python train.py --hidden_size=160 --moe_layers=[2, 3, 4, 5, 6, 7, 8, 9] --norm="rmsnorm" --rope_theta=10000.0 --learning_rate=0.00362 --beta1=0.9 --beta2=0.95 --schedule="wsd" --decay_fraction=0.936 --batch_tokens=131072 --doc_mask=true
Below are experts of layer 3 (counted from 0) of a mixture-of-experts language model. Rows are named router (the router's row for the expert), gate (a neuron's input weights, with its number), up (a neuron's input weights, with its number) and show model dimensions 0-159. Each number is 128 + 24 x the weight over its row's rms, rounded and kept within 0 to 255. Numbers have three digits each.
Before each expert's rows: "gets" lists some tokens that make up at least twice as much of what it gets as of all text; "mostly gets" lists some tokens that are sent to it at least half of the time. This comes from a sample of Wikipedia text that the model never trained on. Tokens count by the router's weight.

# expert 15
gets: "ia", "land", "on", "ton", "y", "a"
mostly gets: "ford", "ington", "son", "ael", "ton", "ham"
router:135058132151070164125139138157144148129114119184139145136127112065147119137158141148130145130153175125132141110105129120111143132098131136140140111097153109129110126139136119144139125118126113117127118120098113139120124117132128122078155185131114116118123170113098149161063089152190135150086114122111126114112120155136140098124126134087081143120144134132116133158120081174129091139122119115149095120096127114141166128127130148129100146086092162150123164164115119144120142149078185
gate0:139134122114117151161096082106124103122140152166131151102095110095148119160109109150138134104152163116137164119097141131149144097116124148114163131143070099131096121088113109150158156157136134089170121112138130145123153156123133134155144114136111118099113104106110133138132097140171049158135118151161138126132103160134118124102103136119099115094144124167118109101093140106119090119152132157183085078084123141150158126155142127112119150140114134150152092133140123120131123124071188
up0:150150127126135153131182088127143099126097108134140109116106117152132162120109086121102096128176163120111125141151093109123145128105094143139169136091141110119124089143130103149153131132135132114170099116164128159088161151166133100106175154121067148134118159081112137132090121145161103103125113107165117112093111143126178122121125118147100116100115095154092147121126084094123126110126124106139124125112071118174113114103143106110099154077108100118155123130148117097091144135117159
gate1:156122153112102148155171140125149127113123118133108156136152121174109140126102084076106149099130155110131179086129108119135104087127165121113115128127125136120117136162116139141125092126118116064137145145095132153155147084096121103081084094164136147130153162146125144135157126177139123049087126141103142132103126106121110142172159112104121157117105115126093151133122128137154142094150101137148154117107131129144105107102145116093094137086155108100127122104125148149143166167144152
up1:127123122131108162111123164117110146092125133145150131131141102104134082114129074168068138128147140090109176145110095102156117090137150068151135129155139154132128120137118138115115101113072113148124149108138119173132119124110096153127046130099113143103143152104103134129142124122149093113122117143178156137129109126114089117197132111069122136125143137114116095147160139131131105146126095112113111133114126139117149115122135183163165130130129134144062146139134126167156123133117118

# expert 45
gets: "b", "l", "c", "g", "v", "f"
mostly gets: " contin", "fl", "fer", "rib", " desc", "pl"
router:144131066150088129104141119120069085067099126168136140144103154101114120126145140163126167121144123098089140088129108113128122164114137086143099092111136068089158134175171173143150129117116126095140123121153103101159142095132131140133113149116107139111114152092083142136115126129134094154147154127154109125099111112164125089144126144119138088109164116116139177150129131129167116145120113125108129113119115129098129175129107135131103145104117129147097147122076105152150107142096121
gate0:172136129183151121088125129112144152141163162124136156177136128120156162095157154113110159127132138148083127153128140110166137106122119118143132066135147120127121141156165158129133116116128133145192130072124145151092136135119094154138087137123148145130117130115119128120127124111145067143125135149120126120127148136119132101081145104103111118098151127135100173107092144145123128125151097146133113107110158181091175114139182133165131092140094115136102079117128129114172094166133142
up0:144106146185135164058105150142130167142130166180134106140119081104139132140130141127126118097142117140137113172121140158185133134145137116133112123107190122133129133121171114152132162105109134078166123126130127120153114133141123172119155093132149160151106109091125129139146126131161117152150117137169133162086115114095147110124152128104144098111142123111093125091130131131171125096124119137158134074137147133118161128134127211135104122081106129137135114133142136102148108152148169
gate1:173141148175108097148117104145076086113115100085133122112154122109131145091126099108135147132143139120096156104074147102141147115141088112166157162142121092110158131160155126108124134128138126110138147124149115106117120086140143125151128122182098094085133127174147114138117139148142122101111088114150104136144093123097093146185117119116114138144136144097163175135104139124166110130107133116102125145131115105115104171139168097126163113078140126171102153149069123144104132134129137
up1:150129099126096084116139150136100107128080078118128104085174122107103125131129151139131140159116143128107132158101136081187109080123149135143139130091110125143131136110115098078135119145168123138079160148138091115088149103131130119113146130173094122095107133162128140137116117134159122128153119104123110125108105125090142145125165066108094132157154153114146150166120131109133136155079148126091126163109139102132117125124129114140122119128116138146098192165096137127102178154122165

# expert 1
gets: "l", "b", "h", "m", "r", "f"
mostly gets: "b", "l", "j", "в", "f", "h"
router:172107120158089128096136104137088108088094132143149136185122142061147099134142122150135136088157165073109136094108121114146148164105160135159137110091121072149131126145124120134138105109099125110105130165103110138159142136124168125104135173151112126099144159101111141119085110113140119132154144167166141118126105146152127104174114091080097143135133117156113137145137087133148096158124140140120124105082105116119143139114145139131084126103094129116117150139097110140131137117087166
gate43:166131116134108152141101121113153077125146118113146128139065161132119143125138147135148149084125120112087133111088135166124124098107148114156085136106141106141167145155114135073125154084041119086146144111146134098138110121128145097103122153132149154112110131083124138136131137127126153154134101137119100128139118157171141120158134144108152123121142157104163119140148124131142108117136100129112175034128118131120104137092111112147139137118150114149087172103098139115117116144169120
up43:122102110123100123105165122157158118087109134123121138158133143111104119157125091156158087077110187139119107094131132123132103091141117134178118139135142139129131121152121112107096128119085090091132106174108090147118127093132146135105137165114144141111129143108148142128138128134134182090082082120070166100100159164093164123144140101099124136101169143108136165155132123129131071127158168131127142065090127119122141109102098129137121147120140110097106149143114144126122129117110136
gate44:150118114121157129125119159172102154096138106153109100096187143113130085159114157126140108100128130112142136150089128156156136146118109146140129114104124161137130120076098105114145116120182144103110162112130055133147112150099163135079133136163171121120132142142122116130074133150150110104075139091132137155085175153127116083105137098122125133100129100120136092138188092133117118127130163131164112138100145131122134119141131127118132119127080122127132085165128122159133141135111169
up44:142120133124118080140085105092090133142102107168159118112150109089137079192102189197121144150115148153123126179134145136135153140137148129086116116106113119119143141114115138103170116106148141133114128120107126124127130136109121129122135140145124151140151127143133129141094094155151112148131213100124151129107080175100104099117157072098101129118145107117157134094114110136118130136103083103153113122116131137151128131143121109123152125118124116110104126159129122181101173130120089

# expert 10
gets: " (", "–", " ", "/", "===", "."
mostly gets: " (", "(", "^{", "_{", "–", "−"
router:145101134187114128118149116125114149128124157131146126142149117111110110136155127133120115115114163082133163061127136111110145157124131134140102136091161087143116132133141138114124123110132091100127130102126066132128148104136137159114167149103102134122091142086138177155065078119132113128120122169140120122119134121147152103119114106085101082065131144138107141120128101143166114097101151119149104094118094144136130134108132142088121132121105129140122160171132059141136104153083170
gate0:092132156147083118106120095119093100133144106126102108066120115139138155187143195156131128115136104097144129069102151160184149113087110124171134130098123148092110103133137159196120150117128133140150116101156101125148105160137143128163138124128118131094118132122139190155136116118111123136109144114095088145112136161128121110114105143096120162092125140129141160140094089145132123156107093117135118153144129129140164121139115154110144149150114118131151124105123091108159084137104127
up0:120118158147106106123127109111126139119143119152105113130139148113132101119109136141154137130148106122114130150149128121135190100145140114201160123138127164118135153138146106195178132124120164153113131155064100141094146184147159099140133122118125109112142149133138126160147129107141116125123147089067120169111105131148106103142163154118099157107112130154147128169112110099119076187106093091154132156134126092100166145144078160096138149105121114120149101104120133113133133112121120
gate1:124113104129144106097138107117115101104116130099141167085097161126129133150109143145150122112169149154133115137088149127111095153124148078151140130184146154114171122123132155113105106075129160128143127117161133148148159168143107106107101127121144147126105175129129121104140131110133091126101138080109146168139152129157079139149099158046143146113137141100078111111142154144094153148118134130124166150113166157143129120144130111128154122141183142132100113139114127117176098163122100
up1:159123104139167107153106070144119142144130114138115143127126101129155157128161120165092160124143127088130132097122141174145148161119145115133191154097160113096116093119154115107119127105132116137133111188162090099123112164139141138118132093146069132135089191099093152117106140104163118123131150069118115141142147112174128116104128149159129156133106137115097136159157124136112121116149175123182113157129144128111119122111140128116153131102131084143106160106116106141114083132140135

# expert 63
gets: " m", " c", " b", " v", " g", " s"
mostly gets: " sup", " bl", "ʰ", "เ", " str", " m"
router:132087080159120117118105111111080153120093127143122128124129156106145077117145133150135121092148157116115152119129122118126137136114157098136133091086148063139184153150152171112141118107137104120120106090134092149140132139156120178089140138150133157108108180111131164129099134142191130132139170130139126140097144151169136083149097114110100084126155094124116127118119076181152119156096144148148110093124126143137154120111142140134107139103124153127136151132126118144129098173102124
gate0:163143093129132140147111135117147106097122068114149183131092152142095127174134152119133137108109172133106153112083129118142123124089141127107084128139122097081146115115133091097146091110137123103134160134112128118172133089130115107076168169148117120170080149095099130133132126144127107140096111145167112108086090160122154131148124133136114147152107131140097122145141113098136104120092142119112152135116131130087137137144133073170133102074113123156118185121132129115144135088134108
up0:119123118161141126129116085113074091103084125144150170151108104126108136153121155152101147121091185102134108105153115095162101115104169097130129101124128052096149122124156124153147122102108129124120154093136068120126136137139134113121163157131108117190108151115108166127103091170133106157087145112148119135125132168113151101162127158110116084127159094140098094108140133117162137151121133129097099134144146127129099110121131149143130168127105161137141106092135122134157146102133141
gate1:130134139134149145154121111141090121127128112136143149153148097113098113159118097143105091125101185126133159140164145132099110130157164177159121117080148172113139141129156109141086093112119140161081130123090140147053174121126145159152163115126133128156067120123133161120122129148151139112117165113153105102099156100154120115147139164157107117129114135134104108163169080146135146118103147097120108164129134093133142155183118090096135120142104129104137112138139117162111134133114148
up1:102088157158131122108134153167105131158110164136155091127102145134144140103136144131134159128126153136138147096130101110119137160164172124124146098143142089122170112157094092121050133132132149099124076145097140107102121103156127116132187135146124130097112106103112074124134117093113112142099151133139109162110092100080111115129132136099129138122133118158120183136112134145171125083158109125156086131121146105159167118124174164110126131145164121146135163139102100126127122150106147

# expert 31
gets: " M", " S", " R", " H", " L", " B"
mostly gets: " Y", " M", " R", "J", " Sw", " H"
router:134084091171121087115116101137103129108099113160127159140121148093121099145167166194157140098156118095104129074102159098168128138127140091137123103084143109113166126186142150132128087116095095125125130121135096134129145108155127148105142139148127131143081158123102170153105118140182122124145132172137119150100118115189130090138129104120087122111138130120115140156138095128155097106093151134150147111104114130131169142145138107149112124097138105142108143170133116138135109145124150
gate0:137117097139123159128177134138156103120101145151133168107172129100127141109124181121115115098115106101146114127127133115118118139121098137123123138140144122132080105156111123138135092107101085099146156086150108116124117134113135088115158157130166148135142085092142161112099148145116070101087112153118105153126092140095080126135121085112112107087094150145130151130126162127169139130166153133157140175123138150129163138080100151166130123132139154105133132143103107138139135211100130
up0:108117117125154096129144138116112142118129143172128106143117116135141097099097102090125139161154144164138148149152154194100143108151155129122125138112178107125147168091113147128102130146158126116068091132120120126119109138124115133155106088172104132092110075116096088157101131109105133181143136121154156129097151104116164102129127143119072106141177091122155075127125163115143124107165121155138110076119116127123097150115122125136161144126141108107133088167128105160113131114116150
gate1:136115103129129090093151108176131112091100105095091150139153158100170107116106140114140123073132156098038120112115134136109126128139088157149091127165133121082109126141125136128109120113142108086119132116151121100148144117101143111103120100142134182117157079131135138166153116100132097142121136191151142126115122128082150114112115096112113144114121156127134095137118121147141157178143180102106123100088107093074150117137133111141134156121112117094128118137120113147138144122124118
up1:118142147142151158146174133129108164120142201148150095114109104116102132103132111099113107079133122143117132125157085137106171112128135109145126119139174143107101116115105091183136143143131150136106104121093130127110140116142135130106127144154123160125127213137120139139105129143121161118079113169141130107142072145150100142178110132104083107152135106144156128137139070128093115181143143089129113156133139098112126146162121115113140120146113124086168097132111148122139149111108152

# expert 51
gets: " S", " B", " M", " C", " H", " F"
mostly gets: " Dr", " S", " H", " Sh", " F", " Th"
router:146104129140050114134121105130104102090114123158123131155148149082119065148135135140119162112134143107121128119084137090141141152118144103148120120095123129126149125165159158142170101105113085129134109141142109160143151124135162160103152150162091130108116179110142166150056126126179112147132131137155128157127141149148136096130133100079087151109146114136119129165146087141152087142119142136142148108105103104105159152140092141110132139087111101130119128137136091128152104131122164
gate0:108101109130083090107148152137135167131141199154142111146153171099106105083098132127167110080106123118093101136132116110108141153123142119133150154134093178146115145160094126105124125136154133123096100148106124120082112116136155138157094118085112129121156098124161102103134122069115109114090132130110159157094156145095125137142137065098142124120140128147128116172117147106102128124135131134160116068115131104139142102106111135128153112087121186133148100147127136135123135160111140
up0:126083138132115151143120170133159143138110123132139180103136121067114141154129135113146135131171128143143106117135128123114151125130115162103128150127149119116143130101129105092115116149130151106117118086132122121132104127156199117123124168116177167088103102118142158104081102111119077155050110130099125137091119115095124144135114090097136105122103132144140087164125159152124105142162154159170092170123153122129135146145100160113109140125134138143146147137114071126176117150104139
gate1:171113130135133163138164102114147155152122182154096159149127114138112112121152094095118177149131124160131106130186080161114130105138140139126112123199150131156072095119149076091105124112081139145129100107133118098093170110149112167148105170122126139126104141133119110118148159160152136125101121105087102102127148145137113123116119158141135119157169107129129149112108145095102127096101102114155100127131137120126150143134082142145127142128124197138110142132100142144102148117127143
up1:140131130142082131111128116139133137123162141102110115140126123113130108116096034122126114148131159155139135099145103171114192090125116131165111100142158132150115127124071108096108125111149129121125163153138162128137102127105109132133082150139090101086121142137119128145080129189122128142138123114125096069139125064138136103174106137158109151128155101103175114104125144143119113171123126121102135161090115122158148154113164098133137113120141148098102144131119111107103133127128095

# expert 57
gets: " s", " l", " st", " d", " t", " m"
mostly gets: " st", " im", " kn", " we", " par", " trans"
router:138115112146099138136152140136085123123083094140141156148116124107132104204132159178123124111179159108125139106139107126168123126117137117139117087107115093133117089142149143131158107119124098135143122126110114143141175114136136174124151159145102088135111159109101159143080104149158086111126164146148151122103154120149156085140088118105093097113181105100078160110124103173156106109119112151119117115119157118134188128150125155133136153091118118143119151149122113155133149134118142
gate0:121098148164112160147144127121151095117145156111077136123123121157143120156117133123148120142130139123090147061143122121135111161192120142167134133138132109104124095130126143136176120126097126128153148102102117150110130127154133157140137137095108127161101148096124172140135102126157146125128110168148170163181165093136186127125132156139116112132089145151091111124146115152136147100151127135159123170124094136126110121057133121116087118135148074186088157128112124154139111121114152
up0:165133085102064139102115165148136106134124111158146117136146128106098111090116154097111116087084094119106112126114138144132134134122118137108105089153103148160162158144153134165129112070127122127118138137167130085129139117083120126096114139100115142118116141113127125128137125094111144141152144162131135165111170128068178131140132083129146109118110140145113156141081118125179139142075171134136151113106129092072173155111123130078131144128094138127120143149121107095129104147126117
gate1:153136185146147171166147111137125089098160137140120133101113108145122170172174087092121120095173167102135128116150123143116139154171123115133144109121116134113183127129143143107099165120123148121134121147150110129132115165153161117108100134107154108122077124060115156120134134152103132145114179134133133121121138122138113084119135132105150091096102115131119109114124130199140113083096121183154089114120152123142117161103143133127118129105099125147097163102116153167147124127123132
up1:138122081178097135133180165138139141118145128165101155145161125114155102133130123119098120062124155117109123126156124157111150138165137143111136110137108111103120162131128121128146118137168130135093135103116136094163173124118187104122134136134137142128130109103139127132118111142133091146084137114119140133130105079134139114122157111086076155116109146175122120116099130176167138202117129083155111143145141154137128146067139159109103118098083149119122108124118120182111137131110125

# expert 25
gets: " |", ":", " of", ",", " –", " in"
mostly gets: "!", " –", "):"
router:119101107157097124121123101156115162091088142177138130126162137094110091137146140146084114120154147099113153152122155114152137144103139118114149108106140115122130103138152152112156106112115094119135121095114086119152112144134172151094161171137103139099107147129135144158072076144165150139118169154126131155109145155123130116140108145098095113121141106109124101175123093174148120120123148112167069109100136114111152141140088184123122145116090135142136176141138084144137140148095152
gate0:159116075133137132120137126125132123094112112144126153108092148119137131111157101109122119095096147126077162107119120127109128124126137147109136140122107132093128147131170130141105171177109149158113130114176151127160117125164151127120103099148138133154053162078108152124131119126151106134143096135127149096116151181109115123135120152134121133134075117116115109116128098129127141173150168183115128086118112139117098144154127076151147145133099125146106146053106137128180106118148172
up0:150128104126124104120126103155108132138128110143163136115095165117110134126128128179110160125143158124154173138154105133063127122112094143111143113133117160134148150155129092119155129107133107148126116102121148154119091121186087199115103122156170125160100125123083137135095144126138135127154153110130122131112127142164126095178155177162096121146167086147101110129117089106114169148111118173124146130123146117121150109134151098164097147147167102187139170125125142142133111107113140
gate1:149123116122137131139132125105147121111129136177149163132111119131134132129142127124095167139143124111144126115134127088128150122093128143139128085128100155129172123114145112125163097083104162098119124133101147114122141136150170091088145152155114211124135127139146121166087120134122110109106149120133108068081134125106156129117155150140102172118132174132113113182166079150137105139144133159119130192151135113105163105147096149166138127115158143119117129135103126076179134161098147
up1:151121114164156183146128141097107112128128138136083115145110113130147118121169105133138161152170135104085146128092136106111149112126160111072111102094148116125155142114141118073137132085118131081091141089125151117117099139130136120111096078134141184112150142106109125145167128111188141156145142146104116079110155156135131115064149125129109122100085172093135111125124113108157122125110078141138130120128137159153107159078148143102132132111134128149137133160115119138109113155148114

# expert 12
gets: "'", "w", "ot", "aw", " he", " her"
mostly gets: "'", " him", " wh", " team", "’", "aw"
router:142096085143093129134132116139110100107106126122159137155135130085115123150128150160140120061113131102126148085114154143115146116128150128115133126115110073125146122168132150130136082124144096135131125124148091109141148095122141127126164123156122152114095154125100133148103121147173081137140165155153146113104084146165148078111104130095109129097135079151094156134115154164136073110127121129136118120138145127084118155114099158118093148156131129116123136147134090086161141157089197
gate0:096119160154070124120141097113121112178140151127180114145158129144134111129170145102116164118136154144120153143195129180154113140129138123176117131112100138152136138127118113126124136117127133150140117141151084136097121127165129113162123115151138168134191135110136133101144156129138156127118158125100110148103101104148101110106159096117147109121122166183132186107119117087167119106184099121098125158134130136103116139082108085146147119156108161132144121113139100129104159143114162
up0:152107126131141192129172125126144138151093153128132110129159138106139148115129169153078169117180113145114151069128106131139160141115127116121114119090111102117150095164158157162101151132170142124105101112150070094167147133142114125125100127125141158121134144111145116163122128137149143128134169130134116124123074116148090097112120133103118117112136148133145182142058118128090142145104139103124130153131104134108126105129062120075153124118098107137096129112146145122081142113110116
gate1:126116084107073148159143105137137141126117124130143125162168118105140095111158137221105142106140114131107129126178121134125119195133062167107100121130091136110170106131157168097137107114113121130143130104152138148114179131194137119129139134089147144144119143130105146105123141138125112126110142160107142086135092125166105110162157109158161141096149088170098150144105117129133104134140101107133158116110149120126139128110128118118118131150121139151115153102110101097115103122105156
up1:123097060128065153133142092169121181117101114090155134135141115107135088092157143144114123116130156124099139120181123098129117178122091137133096111123130136103147103140165168135122135145136155144134105093122150173119148114143108139130129125085145163173123141150142144149125118153134104134130150143083075115090087107174117096138165127114163152130147139117120162176107134110111105137141093110122120118117158079141117105107138091116105124140159134129145142130123107119136103163101146

# expert 7
gets: " P", " D", " N", " V", " L", " J"
mostly gets: " X", " Ass", " Phil", " Austral", " Eng", " Res"
router:141109131150101142119162122148114118083101110135129154132134138078086116175160159148128154106149127108111137100135163106123134130118158140135107118127144097146144160187142162115128107145122093116115118132139127159160145095150121148087146132158098139127094115105121152120113115161203091148161128147165151131122115131161125098168134114091124129089151120094111158133143129150168125103100140147152151084079090126122173123125132153140126133078092119141111138161143080131118111142111173
gate0:110130116117120148172161134126119142159083130140133145139143103142138146078157105113126126119141100128129139116135137159154134130142056151142117132133158157117113091158111135149141160132107175089128139140146102084115109114110154131102128159104156117145089106111115087120137144109082138096149146141129119129100113130177133119146115136126143137098105127070085148136118155183138089057162160156108119104086133117095093134138119139115127088129082115151100182141120136091124132118121107
up0:146156093140077115097156145128175113108151136121126171163105163139069129116144142149124157089061145119141122155121107060130136097123172131148129122107092132123129113153102124135177111159118097138146169145116167129110137125109125137112127147105111124158107114130114113124109085170137123148155102133158134106145090138149150102147150132096106133113130168117109184128138153101113125124131106128120144096103159142092118122099119068172143147119142170159126163142117130127126133123136171
gate1:135117140146103126132127162155135141108117151149131113144121079127165077102106127103125114116129122102090147136138119080128096161108085113096128160126156130074131069129137121201111094126083141132123134162118080124138104142113133121087174143109091145115113125142143125130146086110127104123128162097122158122130161118050143137115134115112124154131100136137135120149136138132161085127143156117178112141109151113134113111124091134108166114112120185176152132160124117110105134138122161
up1:144124112145114169093125131125142081100173162118128125134135141090132124101109100142156146135088145117138108141120128111123122125136123136155104113128136134111118121124137134137145124131136090083125104123158133155129096140142135126103146142081067189114145159135158139113097096213112162133094080109117117116120146116132138080137127084102083161145165135092141072124176154135107128170151125123138123119117126134127090127140099131149126105128173133114148178184123105123101154112130119

# expert 53
gets: "h", "y", "ry", "ot", "ay", "ur"
mostly gets: "ğ", "ael", "aj", "gh", "ð", "iel"
router:119102133137121113108115118146101112114108108153132129118143132065144090155145126165121157113138143141096131116103142115089167118146095110114146097101166070093146126124153183134136073146105080111141124121130086118169129122163123136133147114125106112088120145101112162136071117125183113122137144135134137110109116143132131088128089106099087105125132108067108123146104096170126124110089130140150118126110080102089132173141102150121122141114117100097123126136133088132151119129084105
gate0:136115142148114098099162162118129141152123119131123119143147119161135118106198122156075141148152149138113139146109169133145145160146104120107095090071182135146127099126141127143111119106142143160141082083117104123126137071120063147131140128103070119136131090146144131120111141111147120104148190116121098150147108122091129087106117128112094133152122115118106169133150072117100132127117140117124090152115095172141142161132144109165153126128133154112096141122129111147113135103093128
up0:135139154157111164129129155129133127104098113146087117145094159133149111093104153128097160140152145128120112108080151134112116134095118173118165128099150062097105138125131159120125133089155125110120139164120107099149141134151150113127091159097103149134117178142074145119110150133086111167105091108139063148124099114098134091156131107099150153119179128125142115121109160186122131147119113105094147093138128151125150118165147145136142140119114173138120100105126135108139115173136154
gate1:184108135121114095143147131155144094139124149152151122152135110141092115160178120089141143143122122110106120152144091141118127104152126139147141131114130139114093136113129167131156129129039116128163125139083128128154095124124128148134134158099116145118167146122116136095116077121165128126122101140069119072124105149122127104138106108148083148087117146152117126147084114119115123130178120127069100127103136133123176138097157074139156124127134129095145122157123095121162153153093126
up1:116132129143123128126148134091093154121124160092106160141112122078129135139138124155105137135106121109105131122152149132171131132161175097128111125115097108116130141132147085116130103133126133118127175141151096123138163133161117142143132120111128164114086140105118173123183147149125125079145166123117163124172059164143092129139141088106175109109140155121139142103168143085139101127105082164101063163097132151089104098081103153110117135105115141106133158131111128142119134126132124

# expert 54
gets: " |", "|", ";", "°", " -", " /"
mostly gets: "|", " •", " |", "°"
router:111092085170117118101127125149126119090060125118136164146115139083092072107134125118149131099137128115100163103124128127120159122133134101140121098103146083122111168142136158115136093112119119125125126134127110150136152135134140127103149152142127145096096133089112183161108100166179134134122154143150125081130120128156126116137135101100120102114145101132150132130153098174181138112131161158122094114097109148097151140131146098118105132117149115125085153184125106145121137154072181
gate0:158146113107140162121163121141137092107081112142176129148151114115102149149184129159110196090115158129141126148118108114127094144108114123099125135121109073178154111141159100081116166119136121144127073136133098110114089117122110140107155139111089106093129141124136126122121148098138127110123115167135177122157171152080176137126132133127118084168128136109132167141138115117134098123124158154112143123136170103156142115119142143109141127051123135144107102115132113123127106155142130
up0:138111155114133164146136105128130173133151129121127111126146116116119134167158173157113141126164141129159108131134129085114160119109135105128129123121151164124159128103178162099088134111148122131125118116103135111163140130142151156094144169157088106107139135115131125125105117125182116164096141134129088127066086161079114142131095149113089146123144099128115079164124180151070113120147114113170131126113118101137133123114101159145107110060078146140168150141135120153135142138123111
gate1:131115154142127113137122115168117116113147133185150136075142110122144147127135157192124094098194113095114146117091145121188139138122114100149127129102141137107118100144172148145140150161158134125160096132134084106130107134125165125100133102145125122100114148129099122107135120119128116146127153125117164176078096131126160114070082160106127172101129158112103169154128111147078136129119122102171142155124117107077147127159100168093128128141134125157120108146116121114135104129135127
up1:145119109129111151088140099077117153142123120132116184118122120093138129144151106135121139137118165103165099097129120150113155120117144167164105118106054141153139149142127139104143108123119094115135190121148188120192174109174161142122109143131096115110157082114122120112113131112120101146109132106109108149113107140098106121114123169091118176107122128101107131114130128138115164175132103129101144086100138140132141119119088162124109128129116150149166153119092130150172139141114097

# expert 19
gets: "-", ",", ":", " |", "|", ")"
mostly gets: "',", " including", ");", " British", "-", ":"
router:104077142189144108092124121150122107142121160134190120131165130106134098138144149155114146109177118082098154114139167127173118161135116121138134093136179098124156126167160152140119093130123114103156104115119091140106142135149140127094154162132130147095125121099075151139106102131129116121113167135128124136110110141118132108112092118090108089100152105146093159125134105165151122131139123138148098107106098102110131142142116128148094165109120108136129105176139079121126111155070157
gate0:119118132154128108112123125167099116157117105132082112149136106132112128158101141154144152129114131104174128131127138125084170129137118130104152139081065104138150125148132136160098136159150090095107159117153118145145194130100114103164144111154104090110145120125121158101111093132131117144145104172094114138084093123118129103088102094148132148098203163126126189103127165117131144106111111095133135124105123147135117089119128121095117151132132096122184144141113117162109114116126111
up0:118100121146132131130098126143126111128114148130096143138155145130116194139155144148116174079096128134177152105151147125129127133171136132128132133104171074142134110167174133126112134156125110112097124121152096153118124162136181125104125116136077136121096149092147161146094121152113105151127135160147113105054073085137106118084075099167113122106106151158118140129135148130130123100104146075141136169125132115136132145159131130062118139119136120110136129140152129139116121130134102
gate1:117116116125137151072099115139129124137122123128078127085092134124131078133090143136146149110120127144113155122092095120154134144101136089113132118159100103126119151190087125153121121154098090160108133103126148123086160106158124126134081099112123151139115117128116138142157139095140140187195130157127130171087106105162133133158166097142097135114168114126126128124086133123139104133096142169158133103112074127122128140120110138161135163152113093132122146160138146162088141131167127
up1:141123140154137163102093115138116090167116151103108132103097112106148090139110130128112107111126108124109167152091129097186138156137138066119122064120151087142149143185096104125088126170092110093149147105127073132131119105145149128121129166124155147119097114130077156121146115103131148103133167164100108139128127162110131111146138127114112113091163109136122088135120149130127079126122155174146103130121101138100149152109132116130142177150118118155092142149118102139149120148140146

# expert 47
gets: " I", " United", " States", " World", "ad", "s"
mostly gets: " States", " World", " United", " Europe", " City", " National"
router:123080107159111101127147104160118121119102132152143148150163130077159105158143147146132119106150136133089117089117137124107118127128132145098119146114160117095123094126135139148133097091126069096118120117119083108169106123124126144122128160125121155100105131125129169165120089127155110127112131122139146140080151130116100095112128111088090131096140112110113117170085105159140102113120185106184090105077140123088153120144112160135117142098092152166134139146101108125155109154088165
gate0:163134163160134148128148101151142098136140120141158117132101109124126135131156128101187148111130158084102151128189132143116117168102167143151102163104118147098144103112105100127106139113109103125103112118145133075104111170121102113083159129120148126092118110087141129122148081050093078116148137162144121108094172147129137115143139142077121138142093115126114137119104166152152135136177148135113085115124119125105140149142090133120181150152141145106138137144106127130130116122126148
up0:120145121152098146122156131122131129146109119134154103136136066093135112126134110185149109130150103089109109116118164140093144157103105130105108110129159116115141168109119125148116094130156089128088114154124120118068102128144113100120129176152121116122144114091084145140120152115119120098131149152131121110086150159073119130129139136084084168167103115119110152118143123130128111145124110131165127129123135142108142117168070169170162150105081162152173149138128148150152089119100158
gate1:154093105106103152097129153165122099124107125149128117142150117168161084135108136125115157134096114157103172114113139114158114139099084170092127134115151151161138129151145159132079115110129119130147085113123107128132131098143103139139085153118126101164146083126118122126139132168088141140147147156169128137125107138122140135122111145136161105138168121172139136141117156113133147144115142178150125086105146131111137165170132139116140054096126144125072147128118106208132098115121104
up1:116157135123100101074111121121136118156095155112153140150098194097114165122135185139143138124113179087121129130112106129169128132125155116138179140107115074144156101149132111111149121122130143096089113071135112113144108095137122131117139138102137134086141139104108133112110141134149130108128115134132114103175099119187136132115179116162098123123133120155107142087111125126160104069100152144104143110126126139140071149106142157121089125135134093127155142102134136109125103173117159